From a checkpoint of a small mixture-of-experts model trained on Wikipedia.
Size: 11 layers, vocabulary 10941.
Experts: 128 experts in each of 10 layers, 4 picks a token, a sigmoid router, 64 empty slots to pick.
Training: a variant of Muon for the experts, 1811 steps.
Below are experts of layer 7 (counted from 0) of a mixture-of-experts language model. Rows are named router (the router's row for the expert), gate (a neuron's input weights, with its number), up (a neuron's input weights, with its number) and show model dimensions 0-191. Each number is 128 + 32 x the weight over its row's rms, rounded and kept within 0 to 255. Numbers have three digits each.
After each expert's rows: a language model's description of what the expert responds to. This comes from a sample of Wikipedia text that the model never trained on.

# expert 24
router:110145124086153176085101059118110110156090160091186120144147106129115178153142082172098098146100103165142111151089122088110095147160105176142101138105134111125159210115162142143118158093092100135146120127147139105131198109163144158103161095144136147119162213145147180112170131157121105105144140181165155127160150071171138141104121076117110084125140158162121105113116163082226146161134144158161106141182147116138163100083122105126175074104082145179087137145160100121146117165045187162077123141161146156138119095152176082161089182120148118112107177211131092088142108095099134157
gate4:165150090133132128129056111114150182088091139114098130089124182157121184143148136122086114092115104149162125117118169161105035126131141153115123175160139072112104123129148072107143151153146052137130130097101220076172126130167116133157124171174036122108108133076063087174078100096110097186083093135126115154191106110116104098157165161117126132113147114192094124154116117084141149139150160140135148160149101148145127115131127146066094139095098114148103118134137074113157146124133159103146054102167140044159120118128091144148140103039081087122138156081150104129136146154131166167
up4:111095112048139152119085142121086138081175143123142159146095121146143127116147094120200102167137064147171140146118177115065157143151147057169121142166088123053101131117147162155111145122095162119101134187128187137111184114089125110073097141145128148154134127101114093112192128144158118123075127150137159215125127146165103188161173102165165077146103137160114092097133164136135175148131103067098100090101119104150132166145132205157199134119138099173092152103141142134105072127108142126144078150102098118139131083164197108138152070069119085162105113087133148142118149140162190095
gate5:132121149059199095138109097160095108118176127078185115132070126122060127066138143185166115191087098161120074118133135121093143093115103185087108140136115168145139151151105057141095170136084115129137085163166070134138074104138110136104129075138114119114080052083094161119177105202140139112178158083167128124169134194101167134145133117075120122113077111166120188124144124132152150146113135126175110110151188068150192140131146126150173200123119126105122110178146135158129126105159132145119088131116197105081091111106091095133104143130132131090082168150155088105126125100096131100
up5:143161070175128178121152185128123114120124144142117166049121109093096198141154154127149191109103118182116126164115121145147084172113111152113092100090163119181134102089098137125108103119111119106081160183151160113158042165165095155131186095143049133150159112133111149172126124127155129152145187163110132142153137101155200122146072193141144120099159103180161071096155134113147095133140096144131162148110168124184102127147102143090103114118127187050174101132129125148129189167097090156115086063170068139121161165112066143153142109102125085159136121137142109078114092109166159095
gate6:058123112127138109164111112100116128207130169123117137195115178076114117095065085076106078084091134152078124086126147076153189100151152174157177058082157141116147165153151130133172169119112071080170123155135171154153094149161116118096123156154108131203142105132144149116139106126153142093100116093165120155168148118147094218062100107166100140088101166121127140129083128111135112161121129145099116097119151134170129108125119152130114147126058151127123121118115033116062090062127144115094128112159168074114141130146183089130122187144156132168174168111132109093188148136145137125
up6:157173121036151123162115142103056199114132113190123118104157166173044113166130107109180169127156174158093122064117141154158050126133087156192159139118181109053083124117098148116108139118101130188116096159138138100117117089100099077101153147139129130088123120129131154139101119150143096182230136095112135095161085149120111156135148107097136102122164111108123147164153113107082098144139159135111143149102117166111100142088171123080102136123138147094171090116137154117149104173092107133071125143137135131175122117147124114083137192151123093182084037139138186133162143069151140142
gate7:129126160065121129089067111130038118131151117098194144106122146141135118160170162145040111126082129120083109114110172149155102190129146110143140137157142147092109171064073103088145158186138058172115144166163086133134109081143114114126102132156128080129088122104138150159196104145169143156104067087100166107132096129078078132127121115123107114151159136115130133133117127143160131141113113171127108147123106157068080089129156124131166108154126093166164189128124127197180066141101160152094131107158210093154157121117136097147108179091183126084135108183129115071143119043101132160
up7:148203128140167079144146147192131141133089154157106109113166136120112137102124109072071190195167118162081192125158101081085169175114128077109086119135096119154165077195168127136117101131140151155119121151090137126128108117114170173161119063157099083113110068208126137114125170120074132158062176160111102174134129097137126138095069120145104135086101180121177142076146156104107159168135102135100136133112128107171159151159101111116165070105132100117120161165124093092161159102079087132139138143106113145130159194099110154171108091133056166099069083132112099118118089145137109172
gate8:127153105092083108083120074111109139041142143080060127167157109158152112191134134136139125169124090122188135222088144121114170130124195158133155086075064164096095127146146108106145183125070155088131082132178124152112115032124131128160187133084106133165142133147113134131074121148124125126124181126087076135151100133155147157145171110155130086081153087164105082080150174088133098152096132114151141082093116164121111146146120069041079127093123132149165107165116131132163093119086154187141139071148086118112121132110131081142099139145128097077150139130111169126117140105157158154
up8:139173172055133130109198162096082112065174159114129187184086138163078109094119204109145170147129142145080170150163147103145091041100167120143185152103122187133101068089124120108138138071113121142184131163137096077124115118140178170155133145121206106150137106091120124076046082134088117111123180156150123140119079163104125111098142072105128119141126113108097083115118116133124120095132145162128123119052158132156085155124129124151143116096155122106147073147153153127154108150110189116106099096099157132138117157066123095093091107132158142115110168151083194119104119083088150100
Time and date prepositions. Prepositions and month names introducing dates and periods, such as in, In, of 1930, from 1887, January, plus Born:, Died:.

# expert 31
router:094147135129109142150143086104073092143127168089147082163111112075199149133118065161103126155094096143172032142145098109116157084155096158121156129101121039104152161140167108158170072112079103125085122193142116166153167100143162178124147176151130136118092138144151129125130116187093104143151175126105160163159137096169195110119102092087162082124138098111077107129121078145168145166132111154145122185145093120116146102110172148141116115109135184128130102097160083090088141116090151196138098164123102105129070135162149181161090118160152146144050172154180154130155148060138154138
gate1:163103146172064160163085144099143111185139156075173070114112104099168146134123074170165154139109145148113139131124124106137144087169105200163059071116066093148168119135125103117154103129110160190127065110197124135143094070171085120077113136093149151126111089110106080142139079117134135168166145164118108093175202084118140090144135177075165158101093108146154099094106120143123141122113161124089130166124116148129126157079118143111149109143122190113143116137165104122082141065096163149121140066171151129128102126155160064142133105070142141174151115146183145103155060142126202162
up1:137138104158100180190135131105137146161183137128106148110104088072136122135135110139168091110125129108138117151145119101094094092096140145124172100146161147161091135179139075075157178131086105218091126101191131169095192180142115159101088139126140114098128056083092092167170078163170077149143157150099174180123128137154095107096159133147108174104091147136075124129139108107188094111151139078142137148081159104178120185143106151142098157102140138112101139192110132113090134118128160095127170109061118134107077106162151096162121150030161102149149166173153093092122088134099191152
gate2:084195156147132130114130149108124094145115148157063157132070077176180106101174116162123180069097078099175070138137114132146093145179112195114124121060129101116135211106134131082145138087034121147076133196132099093122142153122085109152126152120127178161123116141093142115127133122144073119079090113119168114165180173129151093111138115140119136130105145091099111132113129134071061145080123147141110128116167142091145171077113155050173115106121122162123102144195087120145098127110154151119110143124183082113112140099059156140094144109070162090122084131149107135132190137107116072
up2:179166170129154134105132095101126145100163097101116098180109103106152103091097112167144125069136164090146125121133135173141086110113125121121116079079151133168116130073186118125166091110101161149144142171127152063098094086163174142081157116188136173102132085165149154135168113113061175154108165133128143117154115141168132108085149118134141110109093082144111159184135125186121135182057056079088064120156061068148121124106180119079164123137062105148141112147114130083161122156148148135142125103096081085211144220094146091105122152180118149092155116112179112126145147138119144102
gate3:046069165065088125111144148158132121132146058129087123159172104119182187106109142187179114122139115174112099179094133089121085082134092158150143159171153133137140088185126134135166112134162126116085145230174168124140155125101144117076090138147125160081101082109083114091149147195086122135122160093086166109172153108153159111093131123097110137153157157147150091173112129176135117118106139188094175154046127180086068139126107111106109155111126150146115119142138122078070142176143117125124093177108164121091158158151127134107125136127114121109091103190142107109158141035120141150
up3:104105127180162100104129104137158111112157142058100130104111119152118090163109086118117093088118145133173122138109137079119083172130142105108127118143136160109090169163107186143140110123141093125049088134111069176111116146152134217101134142126093126113140094123162054086124157085161121153138112099101177144166127090069186130198097139081138134161163106128119096137089106105119136190167082063102126130114126157180168097080097094113160089191140089056093124133157097158114131097096181157085155114133116140120106228123096121128148095137074114156162125076134111185107177161160126097
gate4:113169168128157069167095082115084142113130168149098146176106141115165111111119051133120084160136158106146141090107155142148144069177112150074131078122055129107134106084154187096170119100144202112116106175130104140125110187167097125067153123178174125073132168141093097137161115180170115157106113131128172128083124120152157140140143136122127152085163089132098185112134104086109109164153142097175190131107106137091158128113135080126120184105100094162125083075118102147108144126080160127127107134157178090112143111247123162208131163099127141163110103127163147119154151086152074100
up4:086140212130112145153099107154100051095160126113110122140109149149095193146118153193135132073163117139133140147141095134100158132103144130172137120089079095108158142112100142194101177130107156105125110150102148119142148170129191136170177146193125163109110075119111173128127159141122096124140113152171195092149116126120178116110133128158108089124180184155133178126167113100126153130158128087131130141122126125105154121163123084085107127215153123110155146139128097143109133130068064041157117188178047158151137121153109147106139117149093155183218112132091054171077117121110140080
gate5:186110126178119166158118103113112169126154161114165176093135145146131134162168092150111132188130143151187120114104165116113155120124147115158122190105121031110115120144151151115145086094115134141177136101142143152113141155086132123102137150155200121068133142213081066081195146142170113056118123116128153171099138138109135103089151132092208224073099063134102120131182133107105181163143130165086118146134095166157174159099142135121096161153165124174159147134113124140138122119112150125141099145087156145157143090135134177194070048140128148166097125087116104158089100093105118147
up5:088154129128140166133135069145176118101167144087156145064123139178102090154089181095120121136163145163147078079154120139135190102135152123158098098146139151209122136086105146124131110102146132128068079133138092149134153116123178183081141150149149212088112111098174141143197160140159089122063074073143152116081144090133135188109111067152089162157169065117145134068052165106156148123143091119111052138124134148122148065118161066130143097071141147152152159124093130105125094135153058131147112110128123144094151172130096101169098132131080115146108145109175092129129083151110118118
Capital letters, title words. Capital letters and short title or name pieces in lists of works and foreign titles, such as key names E, D, Op., O, Die, Your.

# expert 39
router:117117147161142117130112142175112085163106168066180112162133171091056116152151111185081115149128098147132060097105140085140140108157096219135133124136074117109171166164087093189121079159147092091083120159184154150058172116170184142103140174079123124155136105150115164126142051121129130145152161173144154088136135071119151126151073133141158094089057174137142091120134132100140095147153153102145127164131105118116120095162182122152151130084143178168111145109145068064135163186108128095123099081115113130141114119142165125097106135077167186163107161186149126102147108112157129177
gate0:130162150180146049108098148091125104133138102167136123103143111143148143126151126183088116149140150138131135109074139120218195145184091237106125145112089170156126124105072153197124118129124162117091163182152172205112143129141128085072144124163127083112105107088125124176154077092149201179074100151129140132101157129152105159138072132126149086104120096119097113091134169153087120104148134110126135084117074178134162086086144156136124062119152149180152204124139146141141110142121081135159119104139124115114122120145108150123157113113126160090120108187150061139167070171157131182
up0:129156164071056102121154133130132102112085108123113109116123115162191102126126132112122152125140138183111131174160128128048157102083096078103139113145193162103150148095152106093098137137112121171118137139140079080122145152140122116087121113152182158138202142110146121164142199176095150049124103142092080152126117109144121176196137034161130147171086152155112145190157147119158133079136159132106157068130178134159110146114063100218089170124127136159137153148119137118137123119102181155103106146095151159157091168130169166117073108117096103115093122116088115141074150134161084205
gate1:165117090133136151136126088111106118132107174117158161109082112089117090110133118146126125102103084107179132083105163098125112133167123152154081119051148162174086153061098098131117121152082133153158084174122089121060201130145130084067178206128105136100109122102115172100154048104122171141099143157102132048135164097110068114124107124119116024122079148130123125156147108095129089133125169191109172078163159104135148097152139092103130145077086126100114133129137072093115204166169098174135142097144115116087105120120146094152097138106098090114106122145124124122118064123177188139
up1:145158114060146100115160139183097115186179128165154130117134094128120122134164103197107155122103127080116153141137118193143170147142101137153137142127102137136122110156120107091124119131110120103129130087131136036174175139138079147123113152141148130082141153141157118195135221135111114090128143098111158130163080136139152050124167184098112116186134123147123156119099136152118161101078066120092138073178150163045123179133108120119090067099148172111144103111103194176173095078110108169105164139108091167152165211148094090141096154149107125163114081158086123145161201142153141137
gate2:111174135198228156074124163157052097159141095085106098133131183125177153141115164147104160133104118121165132101073158173124105120115151160101158116195078089099150124146132175187159129142094156171055165142076151123103153164091188147120173147160159136136126121140097126117151120180152150126128193115166106147117100125112106141154122099114107115137119129152095101141149155155164107117112190108115145123109102109100093149136075116136160108119131138155129253119158147104131123168142164104167123101128129082169106134082166170161120147101169141159122181087113098086177062085147072113
up2:178132145116161141171079161111164132164131112121159176141159118093049183169050136159163173152077146144081204158141148100138120180057143124129150124157107120124156149186236117151149143095121166158144096139135170097122169069164141125136139130176136158126102103032083145111138177101123134130122104123088121122154146133119094101170095153080102064152097112132181124092189161095150149077156110103196120176124132162147124087137130110125099134134136094141124152151108154148141104129145109094128162112151113126082135065167125115097090067074145169122113177171152116116081118116096146137
gate3:128087180127154159114137201141085027116155193128120157132175161079094127103132201106113099105107085147147133108117082155088132194166125174098149132114080168146140120158067203147150129140146130090166107114174136112073144129135140134166160180120089134126138160112135150172125128123141109155181166113154146108150086170077166135053135190146115136148104142124061104104134105146126074107165127122125090121080076084153123145135104144115085118209083134143141143086160145147160080147100111143127078116122169107155168186159145130091167108102147054081138094134107107121168161100097138133
up3:140189126089102123032157124150067113086125167067122121153107123133128126151140175123098091085113140140124173160138116163114134128130169095080120096138115109107156166162090080129144106133158155063143134111163168135106123122121113119078140157065152064076138135149107145125118127046149139145130114156101172201166082158147115094132130156113138162100142100100032111064113113118160134101111148134157063109078081108106074181134144125081098111158085181132137094093146110135189130107126126065122089079112138103191074123142088164076148104140122112152168136152128152136167106096088163190
gate4:111109041130156094102082167093107113100125127087119211104174200157124143098151161143155161106101096081162119112084198131143130176152137154143134134105065154116081117123086130160152141100136081155090098152163125163086158104169181148116069113087102111176138135115144082149087147125107139122106183147105123187190148105103115097191104164153172128146141070176152054165156159138138174101079175116115138110160172122149135130169111105133122150086099142105124141157105102078112131104148122135145104102056145105132162139128137145238148150124149166110089130152155099110160159115193141129
up4:102123097091118135159102128116095150107116134119081157126145146139235127139111141143144144190119093168117179099122097080085082194147191160119121113128069194139168194136100201112188106133100171158132069190123113168139170131133100131122152147175137133119167158166143071175040173107154121100091141095112082143156125203117129122138149101114133156160170095146120183145133163149087146120167093185115107112114159122093136172115160056188150126099127144151086130068134143112095085115126114127104137110157115091134120135122087158116159163139085141077092127123101162092126149095154109078
Nationality and period adjectives. Nationality, ethnic and period adjectives or their suffixes, often before government, Empire or period: British, German, Hellen-istic, Neolith-ic.

# expert 56
router:092117179138087166134148075155110093163151146167151115169154079169123178137183123193135149150095105065132099116165100075128101138163145166126171142147117112143085187106083124117183098092153090117104164118174124104126138100146159124100140185118195135129118088160111074108143125160118187173102147193148148153151193115152151108088123091080157124113162169154083095132183143066159140112103156167106116165150166048154080127095144093153137135164109108125131129156087143141156126127140137146089083148121133113120073084121107193133110156171116160118136151154186109126175179049149152189
gate1:047117205106120127173166170098093138169104091116163107100136133176125172098139130156089133136124152201093134147155176122163130122122104186103121101145136200146084159107062147110141134102128103166106115134113157083079121104095127142123080197097121104091153104152134129131178146158105089165158123086104155085150107128161139153076151097089112180185122123140113095100206181143163103114109095146109105129151176132112129125153181068153150140106165109132104110137170107131118148093119179095118082170192150118177035106139148133126116172129108066180163127171104082129123133123100086187
up1:160104188147106146143129139125166169063149174150096252126138132153121113174154145119124121151135216091098089174087123164105152075103127088203121191141163161111137147124074115161137150135128146134144237114160127141109154098137091146141147107134093129152114170103118151096124129184121119123107118122163186158140144131107081049119154130070081081141100154091197145118145129145131121087089188102139122152181138112147162144093173121104099139123098100119107094136158088147135127096121116167192187190154072092177132087113109119140140132162115116107148153183109135161145117103128111129
gate2:130103119134094064114155110134083145128100066133100113117127122134156162116124119173170160092131095118122132111184141160148060177178156161155106176168097131098140145153033118194105170105101139137080172130097174125158172150119163069124132128137164148048152136119091148127167115137131138151180123106162108187105170145155114129191067149086144136167157137169084151118157145036125095152153129146102115182149141102112041094137166138124172145150097141145182124140101119105149109102128172130052134122116176159137093079145100135192138130139147119100111142137115148145118142031127101160
up2:154109164134095140119122094058106086055162077100115075095130115118154131173154090154139157161146075148114103178135150144091094149107085087101126167132105140135153129111077088108135137053185111119055096165135113122043113102144122052169130127127173128100155171141042128075151147118132077139104107124050148085106115174146109112139169101119131114134135163179111174120109185145164157106157157150129186160142139143102106106136111110115068081140104094147094146119148086111095125144131163085115182104150130088122136081085178159160125081138106160139074131103180114127139060138119165091
gate3:150120100164167093151108126110110158103173123119057065155143158144082140104186121136145130130125145150148132127111078103144115137144146177107059093070166116149101136118133088141119152124087045116120132048113103165154133113085088080105139090129231107099108134153115157098111162226129107089115126145145121139116140104108115170174097109086151148128112160161117150096130098089144126148152151056152140172097122084122139129150170139128200166143046153103140129135142109091123144157112104121174126097119200128147102190160144132150120082143157101100097122128138132083082041100113211132
up3:142097086076125133121096145120064149099082143142145055077123139103168140069122167083155088093156159094159173130154100096072161083175160159124122130153065168108071120160115125129166114114098147116114136172147117096098096155155110137110087098133103156181086097146092139112169121128097172176110101142151086097201113173133130101108087103125089142216160151095133133129141138075141114102113041128138076090111095119141136126134100088142103121105167140173204152139091168192125171113175086107141155129089147084197095171087109172134152081103123116109181132094139132155135157104139126103
gate4:095120125104133103191161125198159124153156134118129145154142121142064126122146138147141085116146142137139154134081163125141160078144133143104126129132147101141172124127067120046134117117146141128091112076067077151132158165172151144040162178148200098130106098087129053127096137125122123096141150195066027099170145104157171126102150114132100111074126098164112101097156129086135189175177158061179088157152148078093128109162157154155164119159097130130162172094126143107111108173147132142122157140143127155145161168137077116119165162099144118143172133188175095129140073114087114168
up4:163161127135135110102161089125117124079115123183175118111102152157139208141128142111132143081134093130120167088126075157121119183131128111132145121116152125076106154099097106103153153117089104057175172109100085142075107148186127142148090076107190115143152115151136122139099166194106179158147157096164184167149113119152126081089171085114084091121123161195200157067103130127134077048137144073127160110150182142132157106104085093169121138100079154139107148120115159149114112171070087142124140189078090143172138147093086111130158169157122161132156188126144087071133109141158179135
gate5:140147138074155138123087097126088154123149115175099119124177079154071156089196124146171094128168131068142159109157098129146161123181118056116170087162118153143065142156114117132118156120184103104164144120103155106139069117125123156188133115137161136179086159134129123142121088172084160132127114152134142077113117105106040147143109132057140145139163169156121147109139154140142140085092113177146127131117120094173144130101100088133143119154111099114069190098092194124073089156128101175138142107111139168093125127123091116136122172088087077131229207112104156135103192098098089185
up5:120111183130070113126137069152124157154120037134130154094111161081130123112124122116119079113136178127066081128123102106099134129062149064084082123167097052132153136144107130155114137156126136184146106118120137127105093113101131142193151073109132190150179118069093121145142102115095115133098114123138129150155146127172183083144129119161097168130109105143157117140127115034125096085094119115140071137140118161095088171181169126110134101121072099166117113142160147106116073118152089143078197133143141082138052125098181130145161115120094192161177052159172115116117106069096150139
Mid-word fragments. Word pieces inside words after a leading consonant piece, such as com-mer-ce, velop, stru, and particles out, over, up.

# expert 42
router:076170151105105153102126092145130087163107160132160101153103114113112144158146053149082098152110119113169079076097096097113094125146097159092175135124115068068158173138167103164144061081180095102105122156153118165112163113165158170116148175133143195132098175141136123126112127158084118139162103126176156165132099087125154104121090079098158105126090142135113092137131130116162179175151121178173098158178103116143120076094177130177128105143141189143116101097142083112122137122092164147065101154142094087129086147194157157143097150198161156138032177149148139146167153114175172149
gate1:163104117132171161141103225183084122122168138164172110108173113130115137130127113148132127142165114118103121138083125127117108146119129161159140146054133132154125149165140093166185108070092096139125142130115132182089115088062098151044132147181110094142098090153122153161151118126057156072184164097149172156149180089120190097159087136110142142158122176137168185200169167103170135128155118149171121133147174112198066085106137122096129132119134134142078166140094109125190107152160128098129106123094111185110141156164129108127114159063126140167109166143100178164193101119090103115
up1:128152113146114148122150138100110080140135146079180130100143133181131139118115188095142105101098167119136103180114174117213082168092172115065140126149111154118210163056157144122165133151100103134154114133059151130198153119184152098182157108133112121158117119159157159143172163119134105141126161162198142161108160126097151165147164088144129137127081101101096115095184122073126144125157058099099089096155136084118124085135125142063107135133143164193158120155142114136093131107108136184136097112101078119111149113174125198173097156128068162060126092173139157079069120096091142124
gate2:139147108086176111110124106154082139132122064145133129106155175103085145163128125163068142137141141077081127164141161116163131117137078149165090122151149099111103138041123089112159118060097094164082099100135137179137116153136093194144202089108141153108138139107177116055143091115130109123099065143133110086073169141143122120106130128122074157153140144095116171097157156089129124150136188133109142144097153168152099141174112092195139067137122097107060123133080110079143133080099146116125161149122066130116102160127115131133128159057116068049140089092134168078156117120103152214
up2:096080094089117159054114164092090165152110124131050083171202125144080090145152079114147094137093122134054157149091165142137121106207133175095145134084078160139123142129156159092081144104126174095152177176062145170136141123138104072124141144128108124109108132109166125094157088124120110128150072116152063090099068148172141061121062075183140073138083119132160135154112178147147142208103121138138179117116101130110146119122103142147103117135105147139107178142160110153146099091109099091096147092106073141146143097151103156110092156133125103124116135143124105104118058150184119181
gate3:159157073116126132130119077210142132167114135116110103105133112074100121156186164192131132173108094123175084137119054073107114125134196175154075140101114115077127140124152167105124139053081126167124187141155087111091144144135155061114131160125106177100116107122127103080142132084124108165160150141170062096116108120114172104073164120131063182162103113099132115117136152180194124093053117074099067126138173088139116098137089150109106103176114160116186147074147131178110167083110075130133091152099131110126121131109124166130138112144078128107136126130194145128140172135128103167
up3:106154092137110132139132092171153156112141180084116093108157169161141170092139110148081191151161125154136093112154138086109151125101179078120146127106118140152137115083129176103138181133133121179120168165152128131178096097087139124167104128167071040151074200088123127140150137141112137089121077137105114093130105039099132075121123143125139102067144151141136111052115126123066125115157115114068075116131097106156155134095104108112144133114159137173197114110094162147157135070171146156213127185104136049079117135174186153088099077161142078132158147133123163130091114147142125100
gate4:196104149204073069171099097132078104150134181114153139144090165097124069167155121099129142174086133104129152136125113137156141197198147102168203200129131139136122146107099193113148161096115136118084161100151098096067172111181125100122134119110179096155133145130163128115104139130142177095138120143152127175145173127146115106099167156131116093145105154099099134171147128092117105100096202147105128100136191091113127103122135163212133128089143102177155141087155137153078169173112152108128109098111169166146093158111120120146081125159151134155160186174145121135158208139059127165
up4:170096103126116157152132113125197132145102120173112166181114116092128079135150071074147122154071163061168115166161117144117162181133107151173083126167135146113122126147078108124172089134152099062113186156079193113126098074093075093199139097111127121169113107194109130060120128091124129077134103123137129074096135092150115125097159140085148108131195129199105116137109143130130096120133105135149136170111116124137125178193082146103086197073116116110158122119125137074114121084144115114112120089090100099169194157100110137132142085077137140156114101196117122192104146089088133093
gate5:152108164140078072084109138147138074150146076119120143144096167127124166124154081122097103148139116118158160112131113136112117114144149165112071170056119115131124134111126157127133138150114083139143140193155122127070154136169130108129085156119133148120150140171138130099211124098107122103119149135159221141146158134162099094116105147157077146153110175058221094172147181112160124135082071164028109183072073136133127120118094076147128104173152140129143161150118147135127127113130123152167110148168107162148115083185125222166153182150157151109142153207107128093180090151146114121
up5:160171093132127182150127204147127133098114151095170128145173108134173172165133128121133126167126095140108143127094131115132124118145174094074094095175156098153117139147094090132144165119168140106153073118105114123135242155127120127158095128111165083121111156125115137132075125135153131145063211133119097133136088127164102056183183113144144049137222106146090089157155140125158153141147106112120124134149185140096141134132145145121146093145127147113117116091167117082101076116205178103145127144113162099128088147098133117054107101148127095206145106159083137097070173070148159187
Sentence-initial verbs and cells. Verbs right after a subject, like led, tells, gave, asked, and cells or openers after coordinates or line breaks.

# expert 59
router:072156131100110152090133090149127086163106157125159100154098109114112135165143058147086094159111117121174085085098096100099095122145096153093171133124116063075162170126156098164141067088179087113102130155157114144113165115164154170114147179127140190134084177132127118123129128159086126140164108118165154166127103088116153111122091075103166098129081152127106088138126127114161174192154121170172103165177101114141121077094175122180132115142128187143125086099137079111118119128093159153070094160141105086117085149198152160160092156218155149158045169149152135149158163110169175151
gate0:145121132154132120154091187174184100171155142051138161129125099054107171154103154125090166119141138119129082152133083114107127147099173144116121175114113116149090139163143098143131120100127153137157175087125143166135144040152187136124113139127154137163117148149123121143069144039079165158115040104085103157150196059110107095106147130151104137113147119187073111169153127116112170113132159117146157152102101077114120165077157175099124115063178132100115117150144153086166121113114121131123111095163089067173101089151156132111147174152087134149112049146128111203122193111124155163
up0:133112144115152161150132070084194143110161158158170112072096137125105088098078095104109101160155134126071132150127130097139144181140107101164166110175085160077139184153124131105100176100127107104115138216148131101147100168111071108119120133102120119132126157118124187123136105143125171090182105130181129118113115155106124158206129116130171110160133176191082126102123121142066197137161123120180200135180104146178167106144184144170154110149159127114098139180130161073139148094202136166129097137140088163177124109089148136127103106073186109137106051110092132084128141097156080110
gate1:165131151121152068174140113090068150140151116131138143140031167082166156151127157106058095215141151119126112138117184133177167087127140108111102130124134172141097164097120107153119106114159090116104168127136098155071135143151103147078092098097155108147125179131138140130126093094122179122162161118151190161114091148124155116160161157136172145176076166134143138177154119117162156145201084168106127126158162132093155114134146090117104148167130167149081130128078096185097154143135178047114081119114119111132136129118149150174146053083131146097089115112156165155053128061140054102
up1:195131092169148143156077123114128106087087152161160144083112158199097120071087128110210077164089114145154166087146125129119146149144113090102125156112146094070154117108144066152149137087151158047114112156105144081119147121152191127062158134058123124108137159094124165122145101140152194089110138146161153122095104136106150096093098150182122099090152135104180081179049132151163110149162166086138134125073105146121126157174101138099107095048157173127121131129178156075107122167166175100135091132182150098140129128142174109095170177080117141133148147134173140115161123120133093131
gate2:082089114163152126104121108134149142175079151097155080133178118136131100102150071124122121136121141115158130116121135103141093134181095165116069113090123131131152127102120115146170175119088148112134187119175118163126094126088164177105117147112210157154127091165134111126101067159122090197082038123095134106091091149139161144116161136118131164095091124172133108116181132159126130089158137140197133113132073185161119085104109195104117173173181120120140075128074115175147129127137232177093117147138112130092110160147123150128100079120172098116127070128186116097185087076109081177
up2:115066110093116122167109087111228118159143134072138121162140176104147141149102184119120094056138081177132069125091119082089136087146172193067088119122097131120104161145132156115106146172113154156131147121164172084086149122165169131150138162118130142126124116147146137136169100151160111145140096076149097140173171141070167131174156092127076080115092093141142092088106146147172066199120123135147049116102127105130133117103099146168143118157134134122088154152166152135106158114121060130130129175139127138174160155035170103106219098148094117146110097121155128157183120142150136082
gate3:146053120148104163095150131136168176078149159189171054134113142130184141183132119151079087075138077140114183143116129059126173121159139158134132206156090033082095163116088143160134139188122143188117119109123120131153095134100156173102121136130161151128157133090104134140106163034140046138159127166152132126105134147114111072150116135161125117083075137160147121132133179088146094077170065152121126164109076157190148128159160145166112197125112120124133145094131145127156109185150133101142107181159082117106082154104125173125091134163139160098144142150111108157119125137112137142
up3:126118120111111115176160166115108147125102167149068158153086117077131121085103126115084087177165148108138134133097124181075104136132114093059128141134120141139157164102150093128092122082156174126137087174192055120109109143172120099070116163119100140116187147147137122123130143148079143116045146083120131093169159185196135129170120121132160147172098122125146077193128044143164139077067183139113105136130070131157132160088143169113142172107136151154123178098086070141156092189172114123076105130115137132123148127192090121102142121071187160132112158110187090146123121091149097131
gate4:114144167095104147095100124168113160110114169148091123158147104140157161139043135076043095148130119078112142129117079186139129091160133165110137147083158152176161157092140095149144102074151126095159094105171168100111204113191141050099120114123168116087184168174120109108124115129169128120122125104131165102139142148109099104102116111138134115158135072047159124123113127120155066133142123096160131226117090156114144176128150118142162128146114111054136105110109113100139120164152116112192133106170117140145125155116114094127121057188131052156168054146101138178174109111113127180
up4:146134108178126120195135216121142131146162160113143137115140050079107055133136102106171116152054165137086127124145168133142128078138165080116062150092099091148096121122122114117138078104198175130131129124124118118113109160148192140178131121153120135122088137092191173094141100162105151146148140144157158060134113111146188102135166140137148123175148114097153161118147181165086131141150169106074123116142191118175150105049118144122143137105084165154077086139127078118178089144148075111121129098138098124087074114182086188142168120109093125180060168118091148102129152170140113130
Table separators, election text. Markdown table separator rows like |---|---|---|, sentence-final ". and .", and was/the/a in electoral constituency and sports prose.